Below are experts of layer 10 (counted from 0) of a mixture-of-experts language model. Rows are named router (the router's row for the expert), gate (a neuron's input weights, with its number), up (a neuron's input weights, with its number), down (a neuron's output weights, with its number) and show model dimensions 0-127. Each number is 128 + 24 x the weight over its row's rms, rounded and kept within 0 to 255.
After each expert's rows: "mostly gets" lists some tokens that are sent to it at least half of the time. This comes from a sample of Wikipedia text that the model never trained on.

# expert 0
router [149 125 158 171 143 128 120 145 144 143 115 104 109 112 109 137  92 125 162 106 141 125 136  99 120 157 113  85 156 127 107 169 127 184 144 116 131 110 172 130 143 101 131  80  92 117 135 163 141 143 125 174 118 127 122 144  98 133  85  96 147 130 103  92  72 108 104  98 114 127 134 115 139 131 164 152 124 132 130 112 126 134 114 131 141 101 111 133 189  86  97 181 110 139 144 107 138 170 148 137 132 100  67  97 120  98 151 145  89 115 142 134 154 122  93 120 121 111 166 149 102 127 147 116 123 137 117 172]
gate3 [117 123 108 134 140 152  63 135 156 118 122 127  85 128 174 174 132 143 129  91  95 119 109  98 159 108 116 120 169 114 107 146 108 152 150 137  92 145 149 108 159 107 120  88 130 131 134 145 128 135 139 142 124 127 112  99 134 133 121  81 102  86 137 120 134 152 130 143 139 109 156 110 170 118 101 166  90 133 128 148 101 113 102 140 159  92 119 158 154 148 116 122 149 134  99 170 118 116 134 129 103 117 101 174 147 111 106 165 134 123 110 150 150 108 103 163 139 156 132 119 117 127 106 172 107 117 149 125]
up3 [100 139 151 129 119 136 106 128 142 113 137 196 139 123 124 134 113 128 119 156 134 106  73 139 159 133 110 126 154 179 106 192 133 107 147 141 123 160 127 133 123  92 152 124 102 110 135 107 135 167 158 140 138 175 137 127 116 148 112 149 138 168 144 142 103 146  90 165 115 103 135 143 100 124 122 143 139 133 128 142 131 127 150 138 137  73 107 139 152 114 152  89 145 138 100  76  77 131 140 121 149 120 164 113 163 162 113  88 175 113 100 159 171 156 108 133 106 137 100 113 117 151  95 166 162 124 149  97]
down3 [125  61 133 120 165 158  96 126  97 141 106 109 112 126 123 126 141 161 114 112 130 149 132 101 150 121 112 189 164 112 137 142 128 146  52 167  95  94 124 136 103 164 173  92 130 153 179 133  99 107 103 170 147 109 136 107 148 132 128 109 135 115 166 125 109 110 118 166 117 115 127 141 162 140 105 100 124 134 143 181 144  89 120 151 108  89 150 164 140 155 158 141 156  72 126 166 115 138 114 118 154 136 124 125 172 138  98 153 127 112 109 126 114 170 126  97 130 101 120 183 153 157 139 140 109 113 138  93]
gate4 [140 114 128 114 150  92 154 103 145 125 120 108 151 145 136 110 139 149 133 105 129 159 148 130 133 144 103 118 122 100 127 151  89 111 163 152 119 124 129 112 110  94 159 135 150 173 146 151 187 173  73 119 154 154 143 178 131 117 129 151 177 121  98 123 101 152 124 139 110 160 131 141 157 161  83 123 105  70 110 121 131 120 113 124 109 114 106 106 158 122 136  92 126 120 129 136 160 122 132 133 131 182 146 133 161 129 155 104 137 158 135  71 129 118 125 136  98 129 109 133 159 183 170 112 107 156 119 135]
up4 [ 99 130 136 115 162 170 124 120 105 118 136 107 115 160 112  71 190  82 127 159 145 175 155 102 189  91 122 105 108 139  81 107  97 163  95  72 108 123 114 147 158 111  87 154 141  66 173 135 125 101 141 116 122 190 139  99 106 100 148 100  94 143 118 153 116  87 120 131 147 159 121 106 103 114  99 118 168 120 141 134 121 100 133 120 148 156 141 136 107 161 177 137 117 131 138 145 120 135 118 124 148 130 128 113 157 119 123 146 124 106 126  99 136 137 172 105 135 123 120 162  88 122 124  97 119 166 150 142]
down4 [115 111  77 114  95  90 125 124 165 140 101 153 125 150 120 134  98 116 147 112 120 123 118 127 136  70 154 102 162 101 142 163 147 128 116 127 156 142 128  98 121 157  81 165 155 132 132  99 154  90 158 161 101 119 108 101 151 101 158 138 115 146 128 142 137 154 122  99 170 119 130 139 136 111  75 111  97 142 149  87 181 136 141 127  70  99 117 154 142 132  93 118 113 126 150 148  65 121 111 114 109 118 173  98 121 140 150 118 135 150 132 132 157 131  94  93 131 101  92 135 129  93 163 108 146 133 104 144]
gate5 [111 139 101 143 150 185 167 122 144 135 131 131 158 126 124 121  95 134 134 146 122 125 114  72 207 132 126 136 172  89 120 108 140 121 115 157 148  89 151  95  97 164 133 131 136 139 127 116 119 118 126 155 132 138 128 108 125 128 136 132 143 116 150 183 152 153 147 137 162 128 151 148 121 175 181 165 109 126 112 125 165 164 126 113 119 108 120  90 129 118 129 154 111 136 133 134 147 129 131 116 122 104 116  84 124 103 171 160 111 141 152 109 108 163 151 126 112 113 126 153 137 147 146 122 144 131 124 140]
up5 [147 128  85 132 149  90 127 135 108 104 124  82 167 110 110 140 152 115 107 119 138 117 127 119 150 131 140 130 100 159 111  92 129  98 129 127 155 154 163 112 179 129 175 128 137 140  87 127 148 151 113  94 141 166 100  84 118 144 118 124 119 116 125 146  87 140 161 136 146 140 125 158 137  85  99 144 101 130 140  87 137 150 136 145 195 139 114  94 126 125  99 116  95 111 119 148 159 151 120 146 158  79 202  96 128 129 190 163 118 169 158 152 138  72 100 136 148 118 128 109  98 156 139 137 133 135 138 105]
down5 [140 102 102 119 154 112 124 114 148 140 157 117 145  95  87 113 144 137 102 140 140 106 112 155 121 172 151  91 158 146  93 101  99 140 162 134 137 134 161 133 135 125 139 127 107 154 158 140 132 150 144 128 117 154 148 107 100 151 154 107  89 127 129 187 113 140 120 131 164 125 166 129 120 113 132 133 133 121 108 104 153  99 111 117 143 107 116 107 100 149 100 111 104 103 146 104 147  95 131  93 111 134 125 112 128 127  80  57 173  71 137 143 123 119 163 120 158 132 130 121 119 107 128 106 141 111 125 110]
mostly gets: "ร", " film", " My", "า", " Nominated", "born"

# expert 1
router [137 110 147 140 145 133 144 111 120 120 149 114 110 133 157 167 140 109  83  87 112 122 112 121 135 106  83 112 151 173 120 135 164 101 118 113 128 163 135 127 116 141 163 149 170 134 114 140 111 143 110 150 157 121  83 153 121 192  65 111 108 129 141 137  99 191 116 162 122 154 113 135 127  98 133  95 151 136 109 134 131 130 131 152 158 109 150  89 132 130  69 117 123 137 117 109 148 102 121 131 136 160 145 101 117 160 147 133 162 130 139 123 150 154 126 103 147 145 137 139 178 110 131 138 128 161 127 149]
gate3 [122  98 112 141 109 134 145 144 145 140 113 131 107 141 168 104 165 132 123 119 141 116 147 122 118 116  75 173 154 133 142 100 145 118 138 104 137  87 144 133 100 121  61 120 140  81 146 105 109 177 131 110 184 127  76 128 137 139 145 141 127 143 145 151 123 110 143  87 121 110 119 143 104  94 114 135  92 151 128 133 149 141 132 139 113 174 146 107 177 125 166 150 126 138 123 118 116 146 139 118 124 131 169 124  99 105 129  87 135 133 115 135 150 132  98 129 117 103 102  88 135 118 126 104 106  91  95 131]
up3 [100 141 126 141  81 150 138 113 103 122 119 102 122 147 143 113  97 144 110  96 158 128 123 141 118 134 129 108 108 180 133 155 172 102  92 110 142 122 159 139 127 119 129 114  75 113 117 178 128 131  89 111  84 110 111 138 116 151 146 144 145 165 143 160 126 117 120 156 147 123 117 160 112 136 124 117 124 153 138  88 100 106  88 106 122 133 179  99 104 137  94  82 135 148 113 132 114 111 116 137 133 105 179 135 104 110 128 120 153 182  76 128 111 125 151  92 130 168 130 121  84 117 170  95 117  78 109 123]
down3 [135 156  84 139 101 133 127 142 136 131 102 144 120 131 156 101 138 113 105 146 129 181 161 124 118 107  93 175 125 127 122 161 149 171 130  90  87 135 115 102 124 132  88 131 149 119 138 134 103 137 146 117 145 111  80 155 143 122 162 125 128  92 102 126 141 142 140 147  99 110 145 115  85 116 101 134 112 158 110 123 131 112 139 172 159 150 141  55 122 153 113 144 152 130 131 145 123 130 143 107 149 162 161 110 127 123 147 107 122 128 142  91 142 146 106 159 194 107 135 141 140 149 101  88 125 147 126 159]
gate4 [119 183 154  83 101 118 105 111 146 105 118 112 105 148 103 123 122  97 159 130 153 109 115 115 136 114  92 145 169 129 117 123  98 107 134 140 143 135 124  91 155 146 169 123  98 162 159  86 115 153 154 121 184 139 152 127 144 175 100 135 117 146 138 143 148 178  99 117 160 116 163  88 109 131 121 143 113  86  97 118  99 101 134 128 106 158 128  58 148 146 123 144 140  79 134 103 114 123 167 153 132 126 142 102 135  94 136 104 101 134 114 144 110 110 146 125 135 150 127 148 138 111 129 138 134 141 158 165]
up4 [144 112 125 105 120 129 116 152 131 108 150 160 150 158 126 143  95 135 134 125 127 125 134 120 133 145 147  97 137  59 142  87 122 134 117 180 148 112 108 120 108 140 147 134 154 137 135 112 165 112 128 133  72 134 136 123 131 170 122  90 160 138 122 109 104  93  78 108 145 136 143  96 128 102 132 176  82 104 140 139 180 139 154 161 128 122 145 119 127 122 115 166 127 121 140 136  88 126  85 164 147 148 115 149 118  98 174 145 126 145 114 132 112 147 130  97 128 141  71  89 113 104 119 144 144 120 102  88]
down4 [100 159  89 143 119 161 146 141  68  99 122 149 132 129 194 113 111 130 118 130 146 143  76 126 130 154 140 142 137 124 152 116 136 104 147  78 134 116 163 157 127 159 172 123 125 118 147 139 101 127 143 134 176 161  89  95 153 127 147  75 125 160  77 132 126 153 135 109 131  99  83  98 107 142 163 139 106 124 131 139 133 150 156 136 122 127 113 144 110  98 110 147  80 178 130 140 114 153 103 117 110  99 101 105 130 114 144 114 157  87 138 164 126 117 148 158 135 129  95  78  70 166 133 134 121 127 161 109]
gate5 [134 110  98 170  89 196 172 135 115 138 131 153 122 107 175 159 128  96 105  88 156 122 140 158 162 131 119 102 158 145 163 122 136 137 154 115 124 126 133 106 117 121 136 163 142 101 122 113  74 119  84 143 188 122 119 150  95  97 144 130 127 109 153  96 143 141 144 136 119 126  99 103 137 114 121 117 169 134 103 143  93 136 140 112 118 135 148 161  91 105 105 157 120 101 118 110 121 164 131 124 129  97 119 110 120 140 137 116  83 117 116 132  88 116 129  96 158 135 123  98 142 150  90 129 128 132  93  82]
up5 [104 100 167 146 111 117 138 137 114 118 122 107 139 121 138 137 145 157 138 136  73 119 150 139 144 148 137 143 120 129 160 146 113 128 116 116 133 131 111  99 115 133 149  92 141 157 144 107 130 143 154  97 154 142  89 141 124  91 120 167 116 146 125 132 118 111 163 126 113  81 148 112  72 163 148 120 149 136 126 167  90 129 149  96 108 107 172 186  99 135 143 126 117 165 104 128 119 140 189  98 162 126 142 136 157 131 187 157 153 129 151 142 145 127 126 142  95 128 118 129 166 132 109 121 129 119 128 142]
down5 [125  98 124 142  65 161 135 152 119 124 107 116 138 159  76 158 121  94 162  81 118 104 124 145 150 137 105  93 139 134 122 133 116 114 142 116 123 123 108 126 119 133 171 126 108 115 197 112 122  92 147 119 140 130 107 117 142  93 146 138 117 106 128 144 100 150 135 120 126 186 108 138 130 111 136 144 172 115 127 122 149 134 168 147 123 116 145 130 142 163  90 106  92 103 138 175 166 158 147  99 158 121 116 174 156 141  99  85 133  81 134 108 121 110 112 175 156 144 115 163 140 193  93 149 156 135 141 141]
mostly gets: " J", " F", "K", " K", " W", "B"

# expert 4
router [118 126 119 106 100 145 115 114 116 166  95 126 137 167 125 140 125 142 165 123 127 177 132 163 149 170 156  91  92 178 121 145 118 101 111 165 137 117 107 102 126 104 122  80 104 142 138  89 134 100 140 130 141  80 119 136 116 114 164 143 152 146 171 149 167 109 130  94 162 131 123 155  86 148 132 127 114 129 124 107 102  86 130 151  97 104 161 133 100 123 159  86 140 147 140 161 142 134 142  97 124 145 148 128 133 112  89  94 138 117 121 116 113 111 108 126 142 135 109 101 134 130 134 157 112 145 112  48]
gate3 [154 125 171 102 131 143 140  88 146 159 125 108 131 126 142 162 134 138  88 133 131 119 120 140 121 117 124  62 123 104 124 140 109 124  85 119 134 124 118 103 142 135 125 127  98 163 108 100 145 120 105 163 101  72 154 149 158 153 109 115 137  99 145  81  77  93  63 130 151 142 114 137 150 164 116 136 123 141 120 125 154  89 143  71 113  75 138 136 116 156 160 130 135 122 137 145  95 112 111 100 100 130 123 191 158 165 146 118 120 169 109 113 128 129 184 140 128  86 136  98 168 123 111 113  96 129  87 156]
up3 [ 95 136 146  96 148 143 137 103 108 129 183 117 198 110 138 120 170 144 176 132 133 171 161 122 207 140 174 118 138 138 162 115 142 128 118 132 108 124 150 116 108 118 138 131 119 144 111 134 111 137 148 144 178 137 138 127 188 122 124 122 124  85 105 166 118 165 169 131 138 162 125 130 127 111 135 119 129 117 123 138 123 110 112 106  91 119 124 158 107  81 145 145 118 148 119 139 124 128 132 132 155  95 125 104 135  88 129  98 131 121 136 152 152 104 164 112  94 132 116  97 130 148 106 127 143 129 113  88]
down3 [ 89 116 163 136 111 147 134 112 109 108 119 144 134  98 155 121 126 131 135 122 123 160 117 100 104 151 108 153 177 126 164  81 147 141 143 147 116 119 140 155 142 113 131 120 165 138  59 164 124  80 128 135  73 148 155 104 148 130  96 131 137 166 160 160 126 152 124  93 141 117  95 178  99 123 146 122 136 128 137 142 143 105  99  79 117  77 118 118 148 114 162 112 128 158 122 149 122 116  88 132 144 192 140 145 149 133 138 126 145 112 136 138 113  89 126 142 146 136 141 130  95  83  65  98 145  96  78 127]
gate4 [116 110 152 109 124 115  93  77 136 126 129 113 146 158 155 168  99 123 115 158 119 101 151 166 129 137 110 128  97 126 134 158 121 131  88 114 159 139 112 144 131 129 157 126 152 127 122 157 105  94  90  84 179  92 117 135 165 111 126  95 157 150 111 131 146 142 119  86 120 120 152 155 119 110 125 100 127 136 108 119 107 111 143 116 120 116 172 113 150  96 146 116 174 140 108 116 125 130 155 143 104 163 154 202 125 104 120 110 128 137 128 153  95 121  95  94 175 135 106 156 112 153 126 142 180 110 161 124]
up4 [146 119 164 134 125  83 164 129 115  82  99 120 154 168 116 133 112 129 111 128 137 112 129 138 113 137 123 107 128 123 117 126  74 178 100 109 124  84 153 109 130 116 148 107 117 143 108  94 217 135 134 133 138 147 155 129 121 117 136 132 112 141 182 121 126 128 159 128 167 146 133 109 141 152  95 133 131  84 128 139 133 153 131  88  91 137  94 114 152  78 150 126 132 142  96  98  78 143 127 128 140 148 142 152 156 157  91 124  97 115 131 148 130 147 148 139 142 134 147 177 113 138 140 143 134 137 104 151]
down4 [104 149 155 191 117 146 121 105 116 179 142 127 139 144 139 105 147 141 133 118  87  97 120 152 116 144 120 116 130  91 145 148 133 113 104 121 157 154 158  82 105 121  60 123 124 112 147 120 134 121 136 140 144 101 109 111 105  97 153 126 126 124 153 151 157 160 127 132 127 103 165 148  79 123 103 144 123 152 115 155 137 158 166 132 116 165 131 142 138 188 103 101  95 126 131 116 101 138  86 173 124  82 118 159 115 156 142 157 151 106 114  94 129 124 135  71 137 123 129 116 139 141 102 123 153 105  96 152]
gate5 [139 125 116 125  95 136 115 139 130 120 161 182  93  77 109 131 112 170 125 162 108 124 118 149 150 162 158  90 109 161 128 153 154 119 139 129 109 122 108 151 133 103 102 108  95 101 101 128 149 154 134 107 119 123 107 138  89 110 134 106 135 153 116 138 155 165 128 115 127 145 128 128 134 102 150 120  93  82 137 145 123 131 141 143 157 122 112 116 136  93 161 148 149 127 145 139 129 143 136 112 132 120 111 153 121 111  90  94  81 160 152 160 111 135 110 150 143  82 136 155  97 141 197 139 110 151 149 113]
up5 [101 161 140 150 144 133 171 109 121 128 135 139  88 147 163  93 128 129 139 159 119 148 151  86 172 128 141  97 131 115 146 169 136 110 123 123 154 105 136 146 136 167 141 130 152 153 137 135 134 142  86 189 112 111 178 141 136 136 135 124 106 146 111 125 142 154 142  96 107 144 126 130 146 144 163 123 138 145 126 105 104 177 160 143  77 101 112 117 131 142  83 149 125 113 109 135 177 170 146 196 106 151 103 127 158 136  96 136 117 121 155 124 122 160 147 145 140 112 135 120 141 169 125 129 169 123 128  85]
down5 [134 106 110 127 188 104 125  99 113 154 185 131 132 121 148 128  78 130 114 116 133 190  94 128 140 150 131 122 150 128 124 100  88  95 112 146 148 149 153  77 178 150 131 143 107  97 132  91 116 110 155 125 128 148 120 138 148 154 118 100 102 168 129 114 145 102 137  80 132 132 120 164 157  78 145 112 153 126 147 142 107 161 129 137 125 123 128 204 157 128 136 132 108 109 127 116 103 110 129 130 129  79 165 132 115 120 115 125 129 149  83 101 177  63 106 113 133 146 144 110 113 113 118 125  85 104 158 152]
mostly gets: " can", " than", " may", " such", " un", " not"

# expert 6
router [148 157 116 162 115 150 102 122 119 150 133 122 158 107 141 168 175 150 107 146 150  86 120 129  88 137 109 139 128 117 124 126  87 124 111 117 131 138 103 156 153 170 133 144 153 127 105 107 117 136 135 132  99 157 142  77 132 134 153 122 136 125 119 125 120 143 136 137 152 111  99  94 104 110 123 127 128 129 128 160 151 145 121 129 147 159 128 113 176 180 107 100 143 125 117 164 142  99 144 112 106 114 110 117 126 108  92 112 101 148 115 146  64 141 143 121 130 141 131 168 112  96 136 133 135  93 148 155]
gate3 [ 95 139 103  94 152  81 123 151 139 106 117 131 115 113 125 167  84 145 115 129 161 108 162 134  84  81  95 161 143 186 105 161  97 114  72 187 126 149 151  99 168 176 175 183 112 103  96  76  87 139 126  90  96 136  88 116 130 138 105 135 159  92 155 142 117 105 130 143 128 134 135 131  88 161 144 118 118 149 136 152  93 125 168 112 113 174 110  75 121 100 132 133 115 146 108 134 132 116 179 169 124 109 114 117 101 109  87 146 110 141 154 147 103 115  84 136 136 127 145 137 115 154 126 135 163 115 110 140]
up3 [160 143 127 113  93 152 150 113 150 139 132 139 111 192 118  99 123 133 166 169 131 113  75 109 171 115 103 134 163 139 119 123 106 138 153  93 167 111 123 181 145 132  61 111 165 163 138 168 113 131 117 132 167 123 141 123 130 124 156 177 110 116 134 150 142 114 111 124  81  77 139 138 147 119 115 150 182  73 107 133 142  97 137 124 186  95  94  99 140 134 112 100 123 120 121 131 114 115  92 107  77 131  97 153 103 132 107 118 126 151 142 115 149 117 171 126 123 150 167 118 147 120 125 109 140 137 133 145]
down3 [142 119 141 153 110 133 118 138 138 119 123 147 137 152 142  88 149 147 116 153 137 142 102  87 129 147 114 135 162 121 125  83 140 123 108  85 161 126 105 139 128 159  65 141 172  85 109 142 137 112 108 165 162 154 153 165 106 157 100 115 106 162 144 108 160 138 128 133 100 115 139 129 123 105 121 136 136 109 141 119 138  91  96  95 117 114 130  72 147 144 134 121 140 128 161 134  81 102 119 124 137 105 154 159 140 190 111 154 159 134 145 108 166 137 122 116  77  94 161 142 134 108 116 118 100 124 101 103]
gate4 [114 125 134 102 151 149  83 113 104 130 128 121 138 125 129 134 117 109 133 105  85  47 112 131 104 108 108 143 164 144 152 153 146  96  76 126 147 177 140 159  79 154 105 153 150 130 128 108 179 112 135 153 119 153 169 138 159  96 158 121 136 129 133 149 156 158 120 151 143 152 124 193 134 145 124 149 114 104 176 107 135 146 156 124 168 133 160 139 155 118 123  93 138 131 133 129 161  84 115 168  92  89 123 121  81 125 115 138 125 159 132 183  79 148 153 144 118 172 116 141 137 120 122 155 114  82  83 118]
up4 [124 108 137 145 125 126  85 141 126 115 137 124 125 108 113 133 122 126 102 133  91  66 113 128 152 129 116 174 108 118  99  88 116 101 121 142 109 112 153  94 129 105 161 120 180 102 164 209 136 139 124 135 154 120 171 136 110 128 126 112 136 139 128 116 117  76 142 141 148 127 120 187 176 120 106 112 126 111 119 118  94 150 115 106 126 118 144 142  84 130  75  88 121 128 112 173 106 161 152 147 112 168 144 137  73 118 122 134 146 122 112 130 108  98 119 145 152  79 135 127 133  99 178 116 119 174 144 159]
down4 [163 145 159 131 100 187 135 128 110 144 131  89 107 130 147 123 121  76 144 137 141 176 148 161  95 115 130  88 152 130 119 144 134 103 158 117 127 161 190 145 142 141 129 120 156 123  97 126 153 112 144 129 144 103 130 105 157 174 150 115 143 154 137 128 108 122 125 154 145 112 103 125 117 113 172 116 143 145 124 100 139 105 171 135 125 125 195 113 145 170 122 170 123  94 121 136 128  75 140 119 164 130 130 105 109 152 141 144 163 140 165  90 119 112 112 139 118 107  78 101 148 144  89  98  94 107 173 110]
gate5 [103 119 143 119 137 158 125 127 125 115 132 126 132  67 137 155  92 153  90 109 130  86 131 126 106 121 107 130 145 112  89  81  85 128 100 127 140 161 151 133  98 128 127 135 123  97 153 131 137 104 129 127 138 162 124 150 162 105 152 139 146  77 122 143 113  92 105 154 106  87 153  92 144 113 156 150 132  87 100 167  61 117 122 133 184 142  85 139 147 132 158 117 111 124 132 165 156 145 110 152 128 140 132 135 128 132 104 132 114 135  75 132  93 114 142 152 151 129 180 143 130 121 119 125 101  61  96 140]
up5 [136 109  94 101 130 125 115 143  75 136 157 173  88 160  91 150 152 125 105 139 148 155 136 115 128 154 123 139 133 140 107 140 127 117 124 114 138 132 109 131 162  74 130 109 126  90 132 108 156 163 149 140 134 103 135 114 100 118 126 110 105 135 121 107 162 120 118  81 135 133 114 118 133 163 101 129 131 140 110 128 125 140 123 131 100 133 146 116 132 171 106 148 153 134 161  88 172 126  92 116 154 157 154 145 139 117 143 128  95 113 143 118 166 132 123  68 106 102 139 157  96 125 136 141 130 133 168 142]
down5 [124 134  96  92 159 141 108 163 157 130 141 131 150  82 150 126 137 149 175 135 148 109 129 106 119  85 115 143 134 141 142 126 148 134 116 127  94 132 118 131 108 147 181 114 114 125 108 119 164 107 118 129 137 104 150  87 117 167 139 142 141 140 127  94 135 173 103 116 164 161 131 129 155 117 113  81 107 133 100 135 104 170 145 119 137 175  90 148  90 140 110 159 120 157 132 105  98 121 154 113 137 114 151 117 172 172 127 123 105  95 165 104 104 127 108 127 122 114 125 114 164 145 116 106 143 135 137 124]
mostly gets: " National", " John", " San", " University", " Church", " William"

# expert 2
router [131 179 159 107 133 152 125 166 113 139 139 105 141 128 121 127 137 143 112 122 140 152 118 107 126  85 161 151 129 116 145 147 105 116 129 188 132 115 109 123 122 112  65 140  86  99 154 104 119  95 129 109 113 128 169 113 160 127 110 125 137 122  89 173 185 121 147 136 141 137 123 135 137 133 147 159 100 122 140 107 130 138 133 162 135 118 145 158 101 136  90 137 131 109 138 114  68 101 106 101 143  97 132 150  89 143 145 130 141 130 164 102 182 127 134 138 116 120 148  91 148  95  95 117 121 189 111 108]
gate57 [141 143 108 125 176 169 119 160 152 139 148 161 124 177 140 121 147 136 197 166 149 154 133  86 122 137 146  94 120 114 163 169  99  99 123 171 127 104 108 135 142 102 103  91 160  82 158 109 127 104 143 115 129 139 157  92 129 120 111 137 139  98 124 165 167  89 138 157 162 112 168 141 161 139  89 138  92  99  88 122 150 170 128 122 158 120  77 164 141 132 125 155 143  99  62 144 131 123  97 138 117 145 105 168  82 119  85 133 149 171 114 160 122 125 147 123 137 125 158 166  94 146  81 118 140 119 125 101]
up57 [142 131 168 100 125 108  96 136 157  94 108 167 130 119 156 119 118 123 122 107 147 184 143 142 131 135 106 106 114 100 134 105 147 118 119 112 114 162  96 140 120 115 155 152 114 147 107 139 150 114 116 183  70 154 167 119 123 148 121 121 114 134 173  98 127  92 119 134 148 137 131 139 125 102 127 122 133 130 102 107 138 128 138 141 112 124 111 107  70 126 141 115 127 113 136 124 124  84  88 114 118 117 124  77 113 149 138  96 144 165 113 119 168 125 115  77 129 130 117 114 113 141  63 135 118 134 133 120]
down57 [146  99 123 127 122 136 150 122 116 126 139 129 150 131 128 106  97 136 109 118 114 137 122 126 105 148 117 144 134 111 148 114 126 132 120 128 136 137 128 137 104  81 111 155 161 135 108 137 120 189 123 148 124 129 149 113 119 136 149 158 106 112 106 124 128 117 110 140 174 101 161 164 130 148 121 113 137 130 122 123 138 157 150 147 109 111 117 102 120 160  90 117 105 129 143 109 137  98 112 138  96  81 155 136  99 162  89  88 152 126 134 143 119 158  81 132 155 159 155 134 157  79  83 171 121 119 141 138]
gate58 [139 147 122 122 131 144 117 120 104 109 104 143 161 164 163 156 147 132 118 140 141 134 172 129 125 142 109  77 148  92 151 121 116 119 113 141 126 103 113 162 188 143 143 122 121 127 154 107 117 154 106 113  93 149 181 116 141 123 153 155 130 102 166 148 139 133 152 131  87 141 122 107 124 131 135 118 124 145 171 108  89 137 133 138 145 121 138 177 123 128 120 102 123  84 134 106 109 112 127 158 132  86 161 128 141 120 135  82 117 127 150 105 129 169 128 146 116 134 138 160 190  91 139 157 116 130 136  98]
up58 [ 95 128 119 130 172 177 104 133 173 203 155 159 131 161 122 108 153 124 148 133 144  96 135 107 119 162  86 102 117 126 137 101 136 104 134  66  96 151 144 180  86 127 160 167 137 150 142 143 135 109 164 151 113 142 114  81 123 124 118 143 126 112 150  93 137 131 115 122 119 130  98 129 101 129  85 124 163 107  77 127 105 139  81 132 148 125 103  85 108 102 119 155  75 136 105 102 126 118 137 145 156 129  79 146  94 114 137 165 130 103 108 147 117 124 157 122 108 125 106 128 121 136 150 169 131 135 149 183]
down58 [154  94 114 135 140 148 166 122 129 134 116 106 107 135 137 130 117 142 122 143 143  96 143 187 110 122 158 171 172 132  98 135 133 115 168 122 122  96 130 114 129  99 150 111 116  71 157 147 114 108  88 129 135 128 106 113  67 161 145 102 135 121 160 148 111 129 113 138 153 128  97 151 153 130  91 182 132 127 105 128 181 177 109  87 101 139 135 108 120 119 133 166 106 103 167 146 115 103 140  98  95 139 102  86 119 123 160 141 129 113  85 117 105 135 115 157 101 118  97 178 118 128 111 109  81  87 134 115]
gate59 [128 116 114 116 115 115 113  85  77 117 160 124 124 112 107  87 110  65 114 124  87 145 119 137 168 110 132 128 110  98 119 135 153 105 136 168 180 149 124 141 112 130 168 125  86 111 133 151 141 151 120 118 148 152 129  94 148 127  87 135 151  97 137 123 139 137 122 159 147 163 143 127 127 128 178 144 146 148 159 154 109  99 125 152 118 149 137 136  97 131 109 124 144 115 144  72  94 145  80 158 145 147  91 144 125 128 101 122  97 160 123 134 105  88 142  73 135 122 128 121 122  81  93 105 128 165 133 142]
up59 [138 144 109 121 103 159 138 132 128 169 155 121 113 197 146 116 154 141 126 158 156 118 136 144 149 100 141 164 155 136 132 112  99 152 144 146 144 135 161 166 156 150 142 113 136 114 102 126  95 127 131 139 101 129 151 131 105 136 120 106 127 118 168 116 136 142  73 156 134 152 141  98  61 156 129 190 126 153 131 125 112 126 129 165  96 136 191 136 100 144 112  83 142  93 101 101 147 121 149  98 129 122 127 106 131 114 133 106 156 116 157 132 142 136 164 187 142 149 152 118  95 199  96 128 131 137  98 130]
down59 [173 137  97 129 112  99 114 108 162 130  85 173 164 127 136 108 130 146 137  93 137 125 118 103  90  97 143  88 150 105 104 169 104 116  89  79 116 130 146 114  91 127 126 131  97 143 140 103  75 108 153 145 158 127 151 138 143 144 120 127 123 121 113 148 130 135 114 140 129 144 163 174 168 142 152 158 150 139 125 126 147 152 105 141 132  84  88 125 148 125 143  98  90 190 145 150 141 124 141 170  77 122 164 137 106 180 132 138 136 128  83 139 175 108 120 125 161 117 125  86  78 167 123  87 125 156 167 150]
mostly gets: " its", " their", " two", " his", " three", " one"